config.toml
activation = "swiglu"
router_z_loss = 0.0001
qk_norm = true
init_mimetic = 0.5
Below are experts of layer 2 (counted from 0) of a mixture-of-experts language model. Rows are named router (the router's row for the expert), down (a neuron's output weights, with its number) and show model dimensions 0-255. Each number is 128 + 24 x the weight over its row's rms, rounded and kept within 0 to 255. Numbers have three digits each.
Before each expert's rows: "comes before" lists some tokens at least twice as common just after its tokens as in all text. This comes from a sample of Wikipedia text that the model never trained on. Tokens count by the router's weight.

# expert 15
comes before: " ", "1", "2", " —", " +", " −"
router:192128076115115112081188161180101112092150139155124135122128153131114114125174147107135156108098136147137089097128118107127173121157126155150131103129120113116145152121105124136077149152148186075169117098113118152118158154151115169129144119119125098120105134172138132144131119139132172099171155137110112128140090098106094091145107117095116155105129118134176096144080110148089161104132158111149119122153128120113137101106169105096180156166150116121151121129122129100110097131148145128140151137132154106149122141130130131146164102124162151119083143111106143143139128128104093118101160101121114117130119131128135148097138105163171107151143187130160117102127145131131129096144137123117142120127129097146184129109090169123108124139111128112166135156082140120074122095150127
down0:140161138110129131081149107128046161175148089139101136129147152116114107178122111133139126078151094107173095190096118132139132111128117134103171132143157146122115125140146144137146094111113159145132114135164078101123128126114142170179140129164142096151131140135104154123143104130165126143115170109166160150122108102167140095132130138104135131126164123164173100096134141142140161095089115120127095149110143096142116140082089122105154154143119095116129111126101118154147127111150094105131120131128122138090109143109123131119131105105148117150152147119111115121096121108135083146128106103101129133129146121142126120122118086136110077127164136124131104162057077184143115139122129097163114115150096123156099111133141094145125124143158188119123166121143136099087103145152154
down1:129104172158128141094150166099093107161134130148090098155133129108167102131101156120111134171119148169115102186146162115130139153123168093110112128117123123121158102143094156106167103092162160164162110099132104106122084101137139182121109142113140149159130136095114107112139099131138127139174148170131131124129126164116113115127097165173139095136102131119103107131106154135089143144154106137164123154122117110124163108121128104140138134137112098110194122149119115138155128131143202116112147176120128138152132116093136096135129096109094147134093133078147123127126115123136099102110133168133116141125097150144182127153180118153128105100089148136062152118128109137074139133144118143160149115128121120106158101104132108168118085115126109161113108104134134127106091146155142
down2:127115122156110151117129064114210154141135128175104116134121109156143173130152099149134112113141161158129119119136118119144133117139166107170151127094110130127134113115105198129129163198143131172159105147151082136115138149093129173161127085101090131127128150118091130147226132127090119157115129115133123149120111118088125136128108152164135138166141115140136116134130165098125157123117172145134123095100109129101102112132116118105150128093108133135135088122146140151119127137144122119089148111153114134099120127121141143150098099172153137128092165166106137095147109171108130136169145105147130086154127142095086085131120145126152137101131142103126131154085138087123116147118144150072131153100127127105105130124103118156148136133143131134125109172090124109128121085124142
down3:089109116135137123118130150144093151136119120193090157120092141097130108110156161150137131122125153083114120148101142126142096100102105145157138141140171086125127121115140118135122099110119119132103104122142103160107093095127099124159106098132087129125093039102144110120175160118122133184135132137090170129103164093124110140149097154132145148134134117117165111141121133099136126097129135131129146124115120174128123104101089146145113063085101116124124135166153104133155131142117148156149130140135103112111118092128133100084159133127123135130169109171136137069159141126153081144165113129160129139123117155131126133154131061105168116138175121145084133147162129152139114162106129161125115144139102120133110120189172085146124146176152131121122128127128152129157119102107101
down4:090159162097101134110141113116140148088116145128181130133121097059095144118104121147110158166156170132131125093146138091108076107142144117160103132128113122138152190145110126134101142131103149148085152108138114076119159148154132094143138143136150150131102132156169106132146107094078142102145092123074144096142134163146140095126176091117111126139086094132121107131119126155115135137185128154136135135061123128111118178105126097104125129158129150135152124155128120144124157141114112109145121129112151165111164126131110145122082109113163115139098117100148137120136121114130129116125169126114139120150110163135164131141132073110117161083100095118124121115134154099178149118167100154147139124106119048119153100145127114119129112159104084105105101122133121127139140096138130
down5:119139153119155171131139130132151133177118101085149157106151113135142086140113159154131134115145077109137122164143111122124174094100121135149165130130114143144189153148156128128113122159164125137129193130119125093120128141117118134125126159116151119128141082118138090145101100119176120161144149178128114134194131108103163113145089121115123126131078129122107091058132122096084104121143151132157140117137138152151135104167168115127130130168117093129168123127117133160124133087091149100120157092141138120125136139101163130136156113169115101115154116107130115071155109132105099126085132116138136147107117154139094117126145146117138160128127107136130158126122122129114126145140103174082078120130124172057162130091144102129135122119120152125165134129085140071129100116108115
down6:132165134099128103162105152128117123092151092114135127138104087112175148158135108154107129134114179124160100121123104114104149127111118122096105128101178116128113160160111120106144134153160116114139167122164069111135140134106125142169132118118096125109113181126131111139161096190115136127156101114121123147115093120014118102145148140095092102118100119137129112108121111108134129098104128117176151127117127132145123122113152140093114133112120170135093121172122114142113140144152128120116142092099129111128187140108135116114151093138156136136081191105191116134134119143137149113147168131120133190100131119141136133127117126164126113114132110124194159084115137127147127101120139145147132103129137148097088127143143125144172102081149148151103114115151100132105133155108141
down7:170097101094164112102109143097167168086127143174150111146128172149134089118221126123143142089134140127079099132130143135145109124120136134169108143154158131124098112127123114118115116134144139144112108121096131110130129154114156131128115124124139119134146159121106129120173136136117079151113081206144133145115059132117144166112126146114133156148084123117105168129117143112098140097138105096123132075118134089112166115152115115109133173139151139150111130139132129142115136146131117118140159159119150109076134146133086124092166117133102149118109120134141126175166168142126130125152148158138134098210137159127130113159122123137118123113130170114098171157122119086159126124121134109128134143143146126114119180112136108164132126129150104079131092111082120157152119152114105

# expert 46
comes before: "1", "2", "3", " |", "4", "5"
router:193132079093115098095174152171127126113129120165121139112126156180109092165159130109137137135118122137133073093126112081133157118155136107161149118099143124115102148142135137144101175154132174077166136113110110131109182135160122162125121131153131121106104148168140148137118139140121175128174181125108116119150115098111101098122121114055098164125102131123154096124086135150092153110141162131143110137133116123084112090115144089098158148146135126121178112135111133099120088133121125121160134132105139105126108163133140104120140123121142136125068120115112132150144131141120111128120158121092106131107131126144124122120126105121124113112115189088146106109110133124146136096137139137134166133115143102168190126146074153136096137146121145113160146141068144135096135108152135
down0:141115170131088112153132124167137079105150130119161111129135138160128160134131109115086131153118165114162118159082134144115119105136152128143126136091138112164116108119157170147113112116124133148131145138113106133152119083138076078109164110137120121127139144128114143148115102146115144158136131103137121205063118110079145136137179136161111100148107119140150140130141111129118129106115132145113137139136143115101146100136137143123131195122131154103123101154108102164130135107127145125128130142164157120126124126138124198112059127132127125120161132156133112135185158146155149161094096173154103119094145129114133130095150163193171128117173115129107142127121106130145141156143104111104117110143161135158156162133104159135173129181131094133139197143125135111110129143099171
down1:111102185136165163103151137124099128163125160118147102142080100122130084101121122140118126113127102124146117130169130147115163139120127160121129128149122131104173136105181120096188153146122075075073129134108131148137120129138106101126122106153097137105148055120125131078120133164178124141133147143129125111102154184145135106118133107134124124142173123151156175127146102077136154180101092155143137080156133114114106160130113162131149126154095110118169112176138130129143171121156144172156154118157131135121127137109119159137111158116111133112161127091122138140139115111067122123173163120133128133148128137125121107065120123138101167094096124123122126136126108096178150143129126157129109128131148107114116105145180125124145138097110150153164111132109162118116141128129141
down2:092145124177101149146155100173154112105112126142111178090142112140116122130142119127166167136107108131154120117166120118156141089127204087175100140156127140117110119107147121109121120149114158125124110122135134096128130148125088123172132094157136114110106129131122133136131112177153136107126128155134134138119139124147078142158111141152104118101103138144124077126104141130105136122180143136079124069095146102113121088080117115111125171115097153130151128113144140145126130114093141066097050125125145141125110135113135131141110132106164097137081129114145131104142107131114135127169113190120119116146103124179085090173146146175106126146087151146087148138118125119124094117178127089155156133140112105115153134114130132104101116133089111127150096150118108131167112133156138
down3:108116104138122134150123105147153143160145135113095117091075132155161179160119144136138118144099181121094129155112129133087093131108104081127105146166146118128107087160144124156157142137124117142099149138136115086115123116126158181125115146135138156145131145074132169113116104147165134161097102084138126119107091138170128126161113096133117158116113125172106154073120104138147125111096181154117148150107116105168148125100087155093125140143135133121139137145133149151166142146125155051127121123148138150119109150148174081102142112136153166128102138151139135179136142119113131152073126117126128137111125142109140130125126165121137128075129077136141128127143135109111161139149145116163085111117083138137128093153111094103117152171097107174102161157143118149107117133148131
down4:179127102128109151118159151114132085146106145101110135158099133148145091133166102082095102093141140103102123104103081183107111122121139114093173120105157132156139092118161193086118120147140112113103153148114133168136118129110116131143135112140152089142126132141147147155107107123156121107155110159126133146166112150090117128122102089115163123135107129127128126136117150079148104155147103125170121133104073066121134102122131169136157111160131108126125106106155111102153103099146093106137145157148160155139126132164154108135109138134149131189133127144100148117119121150091124162122158115123143084155115147120150096095178137069123162114141137110140159103151125083106119100120132125106114121100138111127137161091092153140123142168148086144132157125120151111122137075136174
down5:131151138112100081163114152170147170145176141141124146129114145100125134140127169149145163135109163135127144160132106111112157118114106091078162153111121116153135149163149136127163098085110129150128152121097152073162099127147116135171122131151150116136083154151132162109130145144116146071138073172134148113096155127150147164124117118146133113105092102134124152124126136114132119117152107157108135117133184142103126143168095121112109106078111172130087140062136123140098149122083131140181147134105130102147125103095130102115151137090126125082123115130094140142111111145117089165109093135137129113086119161133114101121087161127105161150117087138139106126154148163157120117122122106148107125085118136136137130154137125097145119185135127195092123143103120139115117113101124
down6:158137084082122119131144122116074117099138096181136128107141152134135149164147149111134079129093094133161119151128116137113126168146146117119122126143130118122130140140147139156110158119129140109143120144141098146133156137135151165144124132137118121148117146140121135124151190119094125143115089083097153159148091080101167101104181121144127136100144125142130123138131119127101137135150172124129093105120107097139136139099106094137104155137128129076087111187111123127122124145121124107149133174106110111092101147069081124134165134168155161172145111140169145133128064150141110163114177161140102085113139120170130111118146141171157127144141069115149074132099154137136119128134115106129122151125134127114130096120128077105062167153167127105121124112142111130131113129168125
down7:155197068135143156155140151106102118108098126145116144086128151137131103105127123119136154126150131082130157106114099137086081124117131151110155088121105142126139094117118119131141156101096103146136146121143137079115117131131122117145088138107143130115134165105128111133132125104130129170159185102125135133105122104163140155145056133149106123119104152138107129155116139129105115123135076154159152099143152088170199104164114126125151120152095153136112156139123093130125151118106138154121147122150104167149136101138128138143135111165143146126080122115126156118134138140111063110096081147134136129115071152132112142089101128105160103135095107125139093129152138129140131122078108155193112124126173170139149084137104133154117115130132087141121135170127106149163079113126134

# expert 38
comes before: "1", "2", "3", "N"
router:166155114083121143067177143164092123113142145140107143095100159146140105132158139108161166104126120145113055074114101090124125127150146152132115106121113097131127170126127113148096157137135154102138133097153134169120153174140101160104143119142096094108085137145145131136080096134152166110162145124106117133089129108102112109153102106097116137099134131144158095126102115179099159121128147120146118096187121121095112127128177111107129160177141113152152096134132145106111115146144148147135144125121139108148139114148117148120132113109171127109077158149143139131164136129131103155098170145146112101090140112109141145134132098156168115120138164141138122123100147134113155104163136140141169140085118113130171105106136151147076156153114140132165120123078150120088114123156119
down0:186120146112145174162129119165125146156180192123130125141128138149128112098142125102112093098151172135130114182108147145099153096120127130089117126128119121167119120048181108129120143103083139161138125141105154213154120122115116121109161129154137109127105149151121136140123178121146113153162090148146137106104145125158111144116109132080142157127087130110113152130128129141108130089127128100130127164082152124152152070142107124089146102111135105151104137155122133110143125122129129134103109131106141123127144167153127122104163150139146158139108130151106120125105113137097173111129149154118130145152134115150110133175115107157090138144150146132168107111086116115140143110102124109153137122088114192123101154130131071140155067122121138123151124114098151174103128135133117
down1:148145102106077137126098146120151099109118120113086138132118120112175133108106174143131132105114153092107154123126100200127131128129155099128135125116149125125165130155152118094107110159170108126128099172126145130146133129144169150136142132130143088115109096140130146106146140128120120150114091113087122098137179173106116122121152133145109123119055155118168141157106119092161130109148173101161133118135134135115165124119113120125131154153121127148124121152117107124116134111154154137120155149116126141093139166123098158139122124137169064050090129151098155128137127121197105104117113135116126123152144094136151145107099097120121121131142095115116166157071134124142153116124123138134115129093111106067125124124140175141138104165128088153159158179125161122126127076172107
down2:107141114088151154161112173120119114157112167153137142121119118055116150153128148201085081103121096168149124150127156104156135131109086083135102118146100112142108136149162110137118089182135098124112133116138217147119135108137142126097140146137109127117126074124119106115167133148150114164125114129110141151144128091106150158091106158122147123146190153083129132140117163158131121173111150107087127145167118177130172125106113138138098110112182163144110120098129119083102111104102155153154147114109142130095120126137132098132150130133129167127136109113119153126115154128130141123101099132121146072141142147130112145135128114104120121142111101114100115162199135085134123130131132118126120122119116150168128084143106132134149134137141139111159131131138147149129128134088087
down3:132130162122123165130099116157117159132115137121170162124126132134139162117103121145129076097120116162119154112100128136135100109124149156083088132152109107126077110091104089162197124165146112128086186168127109116107120130093118136132120086146154114107125126167136130142130150110151145156128159113096152161111147122160145128125112067080176125135122138121127166072121131164148120158098083156119124151103118132127155110155123122123146079170126092155115126120141159135125135109116145115138080182158110110124116140101170171116097097127167140142107129157184126100114120130112106131099093169131149108090134111161144162130074136115134107161098123126147123144102113105105163129167122135136119134119089149120142141125110147163111140120134134169129145122107181157138138136129127
down4:130130143089123093120118101135111084146138097171158173128115148155167103106112125152138149129114123144153098160129117089118046138148093126162138135120149102149101108151127111139131132190112110126122138097149056136140137107119162169105113153139102160141163143141151117113124127115141135143139135143127129125117111189145093137127173100169137145153135132097167164184115135126117104136154100113163155142154138145126143167112153144125107144138119106101156138120113070165112141138144116152095130123137124186130115105077129119159128153161146112135203142126118128145134169116161171121124131141110123143134101093148146136135091184123129130113154180124106131138154080111129138154096123131089106129128142120136123142103155103139117102142101122123144153113090136106097174130126161
down5:136087151151145138135118168106131126163186111136131137149109135132117144152114170126114186143183142127148124135188110133167104170097132126140090107124090136133096152131156143124128094160149092168154129095106124152123094109132136120134165169111081137144113116119118136134158152116113165130175125096127126099120117109138127116123129080157129173184114096137149109126148147085123147137116118111114118148126122069123130111116052118148095093101107155135113140149150127167149103131156118138163124149154102145094080149131142103132106101137117127138081131143101093105148079150074117141134141115143111128113124108132101132109093096149110090116127090102166144103069136149116142122108123101123135100134152103134149181133122083101153136158126119129133162102141119137160151120124127
down6:117112090127126154112116149134187144125135109070095134138134107140159154123164129165128137119062117152130112147105106113137139131163117170175136146134112130101160139146124177141062167124168116098150113107137105108184167133144134148120158114168097094131137111097101142174132110122167161099125128149127121139138113093123119110115109108143124120114113107169081108126121137099151154124142150091111131144105118141154098131158169108139099158145145134154106047112150128137097155128136149151111118121172143154131131115070119085138148145106149125145080092137145113149102143146144114139139143091137143114168114114127136143098129143131104076086182116105099098119140115119140122097134091145113122176123144098132112104111130119155140148136113108150120156086127146121130096104092109
down7:117192147151146081134107131126084102155135118094132140119088127131149141108087174118134130117110163113149096153086150154154122125145121134090162131166124122094146147129182102135104142100119130105149110104163125127113105086150106148110128127156121137133078171148138114125083153089134085162113138076145116150118142122183088151084102172156127158148163112094121122101110138141135131082136149161121102140117098128090105097118173133172141099134100136152157110110157158112150138128091092128145109143103115109102137177105110117121106130116163086114147153095154132132118159132156160138170124179125156112121117127142134094110098115129127078140117169127140134180125117102121112123163120142088140170145137124160125132141106121145138091150171134124109120130126141150135136143150117

# expert 62
comes before: "1", "2", "|", "-", "3", "s"
router:188126066121133111090185147180096122107147140160114126121121170147114096148169142127148153119093128146127093084120124119117151116146137144148139109115107103117144153147105121138076154137155162088172133113113126182115156147157110164120143127117115112127088128167146139136108113149134155113165165152115124127124103109103101107170113123089104165105108107134179095127094102160103152119113158112143123114153116127097146101103180083088176160176106122125149116114124125116109114142147163124143142135128153115153117126141133125132143106131160150120069142114107143146145140138122070132104164103122104100111140122121146147140138105177161108128129179133152111112102141126115140116151135120103144129109131103140166134120099186127107133150123132120161132138068141145076122101152121
down0:104164116111131171097149113121122148100098123122132145141107148155154159090141143078143101128144104114134109141100152140124095179132133126127132119176100135135097101103096059156125144096113144095163091104182121142100134138135135143098130146093134130136143145118153148106142136110144150137148083108122126156126151100127092122156129177093122131096083110167085131141134130099123169132101156092115115109103157085117135076159187111116119105122074110132095101137153163129110142141146108131099122139106133109159095108149096094140175069145095157081132147133156150107119100130129148159105073149132103119137101118116142135172109144139123104130166157118141117155155148101105124088141144128117115106125168147119165096123101135147168120116127139162120149125127167118150131130141120
down1:127103102074130156136126106134115128189146125128137153118178109099106112096095117155135140129120076137124121116123130159119117150127148108129134114129116119154114103141088151175109116091107127173164068127115104183114136131140138098145157116135149141136147151127131112161147144137112134159130090142112148107146137096181121135129106120121102150121119149129147114141109133133094151080195102146160139138099111060114143126088109130107110171169110150134150159158122114132106130104145156118097124115160110168109143145147136120140145094176075099106133135121111142166123131099101142141188112146142131109116143168141162117151159156131160131085118118108130152096131088174157134127145130093153094123145115163128162093169135132135092133127108128152126099065145096097137120117102139
down2:129163112080148135128133176131097154139119166136128123168113161112118128097126109191158087073119117152134118092111106146129152114143109100106094140110109132130156092106113117118153141141095097167189159164102115163154147110108148116160132101143131108138156134137140168151117144111116162172121129127155103095130144117142130107129159062123092144107087182130075131115152137131153153120103114108141131126138119148122126141152122115146079124133095146134130123141120104132146102131044147149139143119156137143164166116174119134149147143154171126122145102114112124131104136126160136123121097130136116103124121111133127135162111133117131144098115081149097069118134155142111180130148145177152069150164104127139150081151099134134107109130136121148168138137172146115094117107132112
down3:143184187091133100087131184131125101053114145120186109123154142125186094079148119088095118118114125130110154103113127107118104120119131130157136134158146156110092144110128114091089115072146110116111128173152124137163113132132127138122120140136089112121108129132145113096151148123168182132211168166101116144111110142090103137102156161104104106122132116144158042153147112127108114142146117116137124097125163124147099121126128095128111171106112128133112100141133118099144087125092122136165123120115155139148138105155143118141161103137157159120154124162120106138122128120120148124125116128132102102125134137166174139113133113119126125131110169140111163119111144095135177142115134152082123116121122138145101120118164122139144113124100089127095155121155143118133117167107132
down4:147147156109128139169152155090160136103159137133165120136192150128080141133107108128119141148193126146149192133130113104114102106109113083146171090151173124135121116122155131128136100094150106158187107094102167122153109138121132110104099190137133140121146112140165101105088150109115130134113093146146109133161105119136151105119127098132112148141160130117099121122116150140126127185156124168077121164160117132162131124108122117145136147172155138129104142105101121114168140137120147098136075088153132104129141103105142136103169152164133132148124132170097137084109149109065071135141148127126129085152141143109135127096134176127147154120148128127181168101135107140131115147114115118122118135149130118146092107107135143131090142163149114127151088107143123128145111145128136
down5:104142130128118112116134133121093145145094116116165119141168105131159135159143161153099125161107144116126149120158105166181079113137116136120179132098126118153136178126124134144157159100131119135101167147118102119147080130123133126155116137143168119104086144130148150111138090109144102120168086142125112166113125138097101096110091121129115161120171137135128066158121107148153139157164121128131145117113094112136102128120095120114108142133125156144134117097126160101101148141129185121113116148097131128122125087136151122112120109131157124138118143131139138185125154121118145120169198110122121076172135117117134113145151108106128123125080134153168133202116070140127102130148117105191114146115079088114101117149127158099186081104134137113126110123090133105113141128120096
down6:105100146154171158072105163116134127070132125106082157175151137150103183112139109103117120119109190163095122109102076109106103134106112140157139148138093114138123167127160121093177152089135120122141140099129112108140129126106126139108104116127143121136133133154147126152139112122075087164067153113126127159124140107129066136136109144138143135141109114125146104131121145144138122151128102142112119133074160140115117160124177088107115104201079106183128154102128120129143127169142094120131117108132125126148155167127138121089109132142129132096111126159108108155107151144118101153126160148114107084156086093095150095145146106147100158140096121122170134103094159129115112139132127133133125119152133097182124132150152119123107105150130133142143095145146116131087132104124110
down7:125145123144144152143146102138162117127100127171158131105125135161110131103147115133125149106125103118119160114097142129123174144152128139133143119140097103145100156160164148070160123152146112115150153154143157095136104130117075139117151121116136130144147122085149136112094136138164135115151139156169145154148112140108128106151068136105126146124105145161131148128158118109086123164130131124141153107126125150121173144107124172093159132174154122167119122125134120138111081106127045152114115143157172104143129132100139113129152161112126130151176116129123113112101122112133142134217143099145094108119168142121104119140123167120125108144169072103095091148135133094108162116148133107120099111119132160116135167137148084106187200139126108137092128145087146145134141125101120

# expert 7
comes before: " ", "0", "9", "8", "–", " —"
router:179127074106125104092170149183105122095133133152119094129131153139120107132189120110128152133108128136123090088111120102116167123146152145134149113119105093126140146138105119142078157140133165091174128115111123152142165161155108162112138132109129100098090134184142118137119109135149164108156158141108103118153093100092098093163110121105103164098123106129162097147097110171098156114127154110144133102159118120118141098103169109110171152162127131115167106107140137102111105138152163113146139123127164100144123140143132129144161101140154135128080132115116134148139132139113103132083151084120096100095155129133132140112141086157171099133120188140165131126108137138114151130140132105116159121112145106158173135112096173129112121154110139122151132142087164134066129103137126
down0:168129154081132105131173165131147117113142146136101109131162133127125120101115159135133178117131112112130145128115108113141107117117127144053116120098154087114127146132118127127097156144131133112125126155121165130139158134121080104157107120149100093104128162097091134127131170152152130130135108161125119154135126142078143159142120165151144142120111086107109134111095135196110122135128128115143149162100123136116120131128134144151128147190142131123136098143100171093157090120149066140147076158164132163179137099124095141095108132126065129132153120104133136187139183153120147142147206112135197100123162133145138149135103101098123089102126155114138152135168110154109100139097132115132144121115106116098172156098126118132119101135135136097149136146120118138128137129143140
down1:123095134155133117139099142125125106089146145053141125157133122146120185134122121150127068117126160124139115163125150119138091113110112123101149155175082129127099123105112133125129143116124160140142142112123150100135100135156152152113097139154137136149098109084131113148136130083150133119147163148096127106131082091093115123125124076149148124153051099138141177134115131171138125083093112170094138092200139105123119140116141103142143131125090159129115098162151124134127143154146126095150169152101118125164155102122135153165116122135117135088150160158144133126119175154101173160163128107135127136165096127115127127063148148117134114097123141175094090070125108150132123116117118151137136121117120107156114151160129096113117111100118123124117131116135150145101110128114079
down2:136062127075136082128117116137074135148135132124160136111091106098129121110099116143101144118144076166119135154140119144167131135140157122133119135178172167113146163117125096116155120137117093108134137127178148124108095123135088095095124112117142067099091143107124114138151141160092123113075111124109116126210138164119105141130093178106143122116142129142132133081135133084109132105130110137101132132150094132127147138082077137122157121131106162110162140147135133140113132122131091143148123102131152150150134134118129110147147150073149099087172111169106157117129126169134141116132112141127112142152132136102154133154127136148142093120152099137118124139147124160067135104145097129097151123129139173162120099087128152126139116135144105136107133133181194088108124120123126
down3:107161131146130138089114119141121141121093132187142111119090131152131150130189173151146188122130153203165099123139124130116113116188113119135087132109109138116160115135076107136146125130145125130099109119140105122127144154132132093101086164162101089138121148169136138089148147157120136108132129131174134113133118097163108136138171113145115135104111081125142095152126158157102106182145112116083161128193111150140144135178149150131105132126125126161136071131103132131135138079136106121130125134155093163120127108191118134145133166098153126116103117115108132136140179098150135136138132134135155110134134122124091133121115128117104064138119111119171107108131140077153155114101122115137113161107104127094151131112125105119130102123141101144123108071138132121076119122121149
down4:149161129102118124190119106141125116126102144097118130146132144123173140131123102139134167117159159136146150130127144106146100065138140099153146173119105095112104142110144125152134104125150109102137091094152134133123127144145143133140102110133106118113124117128138116123142101131114130104094106145114138122103148104156109162127159108126132127156081134112122158131125127163138139136114147161109132167181147133115116099144115103074077158159148125199123151174116163082115150113180143140143122116102121157117129125138140140159179172138136137106129157109196111106162120136125076176168161099121176161111096178134113093115093095122109151144112161122144149090143156102139136119140129108130140101111078145155113135129136093138119134110140090076132127099184129145116157141104116
down5:105140098090116158134116111136138160161177117117084138117120170123113146124186151141175105125103146148145161145109119149107150139129119138114080135133114108113122120150113095117103113179128102106163112133140137125088102133165149117154128153149131132168140119152135166101131120090123148086146155149125148112153143105134150131115089113145135151132104108119134172137157149146137129142090144118120148125141144186144156102110152117123150139127122112126122078108111121135101139130146181171060112140216124112165108148159112106142136098074095071171091115107130124126107126111135101095152135114150073155139119126131138083144145077138123118109083121104143172142134124111091108118109131101162105125113130144148059113120130141111132137131109105125146115108152150151110139141160145
down6:139153112091124127127137101099113150138170154125108106139117169119169134086110180156147154128139081171103121108121120185141153103093150131170137100106145145131102106117127138096108142157142101131093091146143145119111119116123152124126119151169109131159145145079119156129141135144095101112069155086108120156129135087146096151141161152123136097107144152141138158064140146151153128137118120149143112126141161118062104120153069135118144121148126124128087171130157141102140129132088139165129150136129143145153127126102104176123132136097103132163182157145138098138150118137160113161147096095156165127138124149132191109117091129141142100118141133143097146171116097129142120097097133137126120156131087116138148121151134166160165114145143172165150121123152129155102156112126147
down7:150164154127083158127113138138106110157130140134158121132088101178160138122095137132107099127157143135068161142107159149131123136120148134150062135151131140109100117175083104129116140117139118128141158123137074117141137111147142127102122107146136105122114106113116109152143092145152115138041118115134130117159121099143133148111132165175135126118138150129080105157126136075131099137102132147169100107117165166130133132120119119101101113122148152182180084128093171076100157102108144116135127106119089147105144107102126156106066128141131158132094123128090141129125121158098121132151133105133138089125090145108103140170099140126138172126133154124100112149158129091091137138099116131132113152127144107097084102118140137117152113133118108147171107125139137149156114129088186

# expert 13
comes before: "0", "9", " |", "8", "5", "4"
router:194118078110129117106174132171117124100123134156111101135123140119125108163171141086095144109115110129111106099124125104119131140130138134116135107127124094143136142141121110130049143127140141070182135122095112110116160145149129150112133116107139093130093150143128138098139119157148174105148148149130131119123112112123113112147132148100131129117099121118155082112093128195123162116134164120123124080140116120110138109102158114081141146141099140135174113143124119120124131127116149122138150138126163129146131130118138126148186113145139117094056152111108140129142167151145107116119143119142116103092156112115138128150114125138165100150124216125170135122134175140135132131154142117133187124119129122145180139103072155117120129157123143131189115131057149140083114107161129
down0:131117114106108128113104128156136143152133139107145132129120107109200142181164090159144150124152119115163151162106136103153100092141135134132114112142118125159087138110113172108114112075164104133116119141106099127124145138125122171087125092138107119144157135159110121131138106133138112120137110138125120150097122093097105106121148102098147123150188112109134159139128089099127153126100139179177130087150157147128161130137057140117120145154086154146137190200160152150155152124135097163126121156144119141117118113200110135134144148132084125112136109159108129188089142109146100136145162134104143141113116085117126115114095122120161144123146160136123109102131156137080123131126132162143152109141127131116110136138083087111135144113114123150139132136106135153125119195154155
down1:150141125108139148085131177159102108113141123148109102121114120146135127102137168100112154094128121135132112143132203114105153136145109153083133136123120096134200169155163113146096156077154140114118181101120151114117150112145114156071149171159098086114130190151124135142131117152151149105136128123144133117105168127130131117118128110106133139118090104143142145090167168162158126111137106129132143129144175088155145103161206110109142103123140130089122122150115123123146146122109090146155157134133128124112112130164131122100137123132121107112143150123129111095102172128137134108085105120101149109122152127144103159102146083133103118149093136129178102125140147127157123134154117130154097101135148171068159098098119118171139104162121114148116148114143160085126113152118122
down2:106074087134094153157197123108137124148149140160133134142127143088099095162100121140142143109112130129100124079159120118125086103132180137115173100158128143123082177128111139115158159135160093139155120130135185142135123129088129115117111155130118116132118142136160171140146114131123165146073161144133128126138132098125127131125066153163098146121104132167131115151113115125134147147115159143139142128161114158145130133133129136119092124082161140157124147134111142140157161044093124118088146102178107164129145119177110137116138147116136152134170163155137129125141139145106128102104094126122122158132128136099139160148097096096107109182179144114118125113108133131123150120123119113121175118129117130168156076084127112142154102171136157150133142157136138154104118120118101
down3:182138051115096127122130134145168106157105097114083155110141169149119130123121117119124114103174144132126120146128092142159094095101125124138128128123109097131147123166156147138134146082169112111196159125137089134145153188124100141130125123123112119125123134112168126148113154121124101109110186095114133174133112080132116109164096087113132116111068176135127082107128137178139104096107124121132115118147122131157151107116168169151103168156143126117138151151138118143175138128142174083145094159117130101115121122090140089123134130113135125144127137148142147167162171142121101096140132138141106179132126132148150114121118123158136146127091140125196146166136140133128123086137110113123077131134094108134121093109136110120151132134093104158168133135098120135139127115146115
down4:104114099163125127131123093134131113065141116105164145138085105134148094152146157134113096096079117103139129099144100168121181112129125092143161114131112111139126151140099101156101118130139133119130107121177142097134119101131070125087119145183162133146109103113077136145129140174161150107115108134110132147112157092106152129128130130098078175139102114141124107115085141085112156116184148118151139145112151143132132098127107144142135139124092137105140109186156148085152114156135122129120149170132135143125129193108125132138130150105132095142136131159137129133109120137060123135095128088146138120121121201142135108111136130139119119113134085144120106073096137146142134158140092175146138114118112144110151152145114097089177110144137128094102126120134125098154122117117080
down5:131101148103130136108132137095095133170131134085137113117150118153158118153131098081135128136077171111126135093168118189105132117132155159128131138105150093148110200164121131140155093134135134114128126108179125156141151104117119126149123119100123134125138143130147125138157131123143146128113117120096127150087135128128161156127092073100120112128112156146114125132128133116162155164159118099185126129145146099143103122163049115141099184097102147133155087121114139149116158144156108033128136140094134109138126113128120109147134115102117116106131113150089146135091112073121140116134073098132107126099125120103092123100075160136119113144115141122099094137095134141129138131124117152161180124114124126188152082100104133135141154138092133151111126153124130159140131134121117
down6:133116124149163075151159124176122175150142152138140142155129120118114136098134126124102114099125106127094130167168101106101130171102154111085168129095142082118119156134091103112087100113117117145108092133173128120110105141134148143151140143142121147155091152113109127141157123120107148118108127139127130150129129159137155132121167178127114144145122128101123107087155144099124146167140088101119134149119118136103128175121072120105105071150123132121126101093136149174122156126122131130125109165101127114135129189136145144122144115151152119137112111112093131153119146164144142152146085138139079119140082107132096110130102137159124144138162135093156114130173077169101168082141123146144172111135142166085114132096087092090087114166135086140117123154085117148123107116102112
down7:130140137124150092123110118100125197124155132122139142121125113168080168094112165153118126114167136114088093135140142085157136136136141100139114152125164124111144116117122119133085089169116098125104126126127141100129126136148123095074139132158107121140141121140067101168134116169131108129115155115152139150140153117142149114142097125100121170136109154135161141133097157103084125128126148121147114082110126127141115150164098169140073120149153164135152130120105129110126169137155165172127112132118150136140134153127119188104172148161154115102179116133132123098170095125146131126087085121135119104140128088140108143177172075152133126146113105126116168062159125110119124139139116133141122135153123093130092113055136084121141118100123126127132135128077100102150145113127131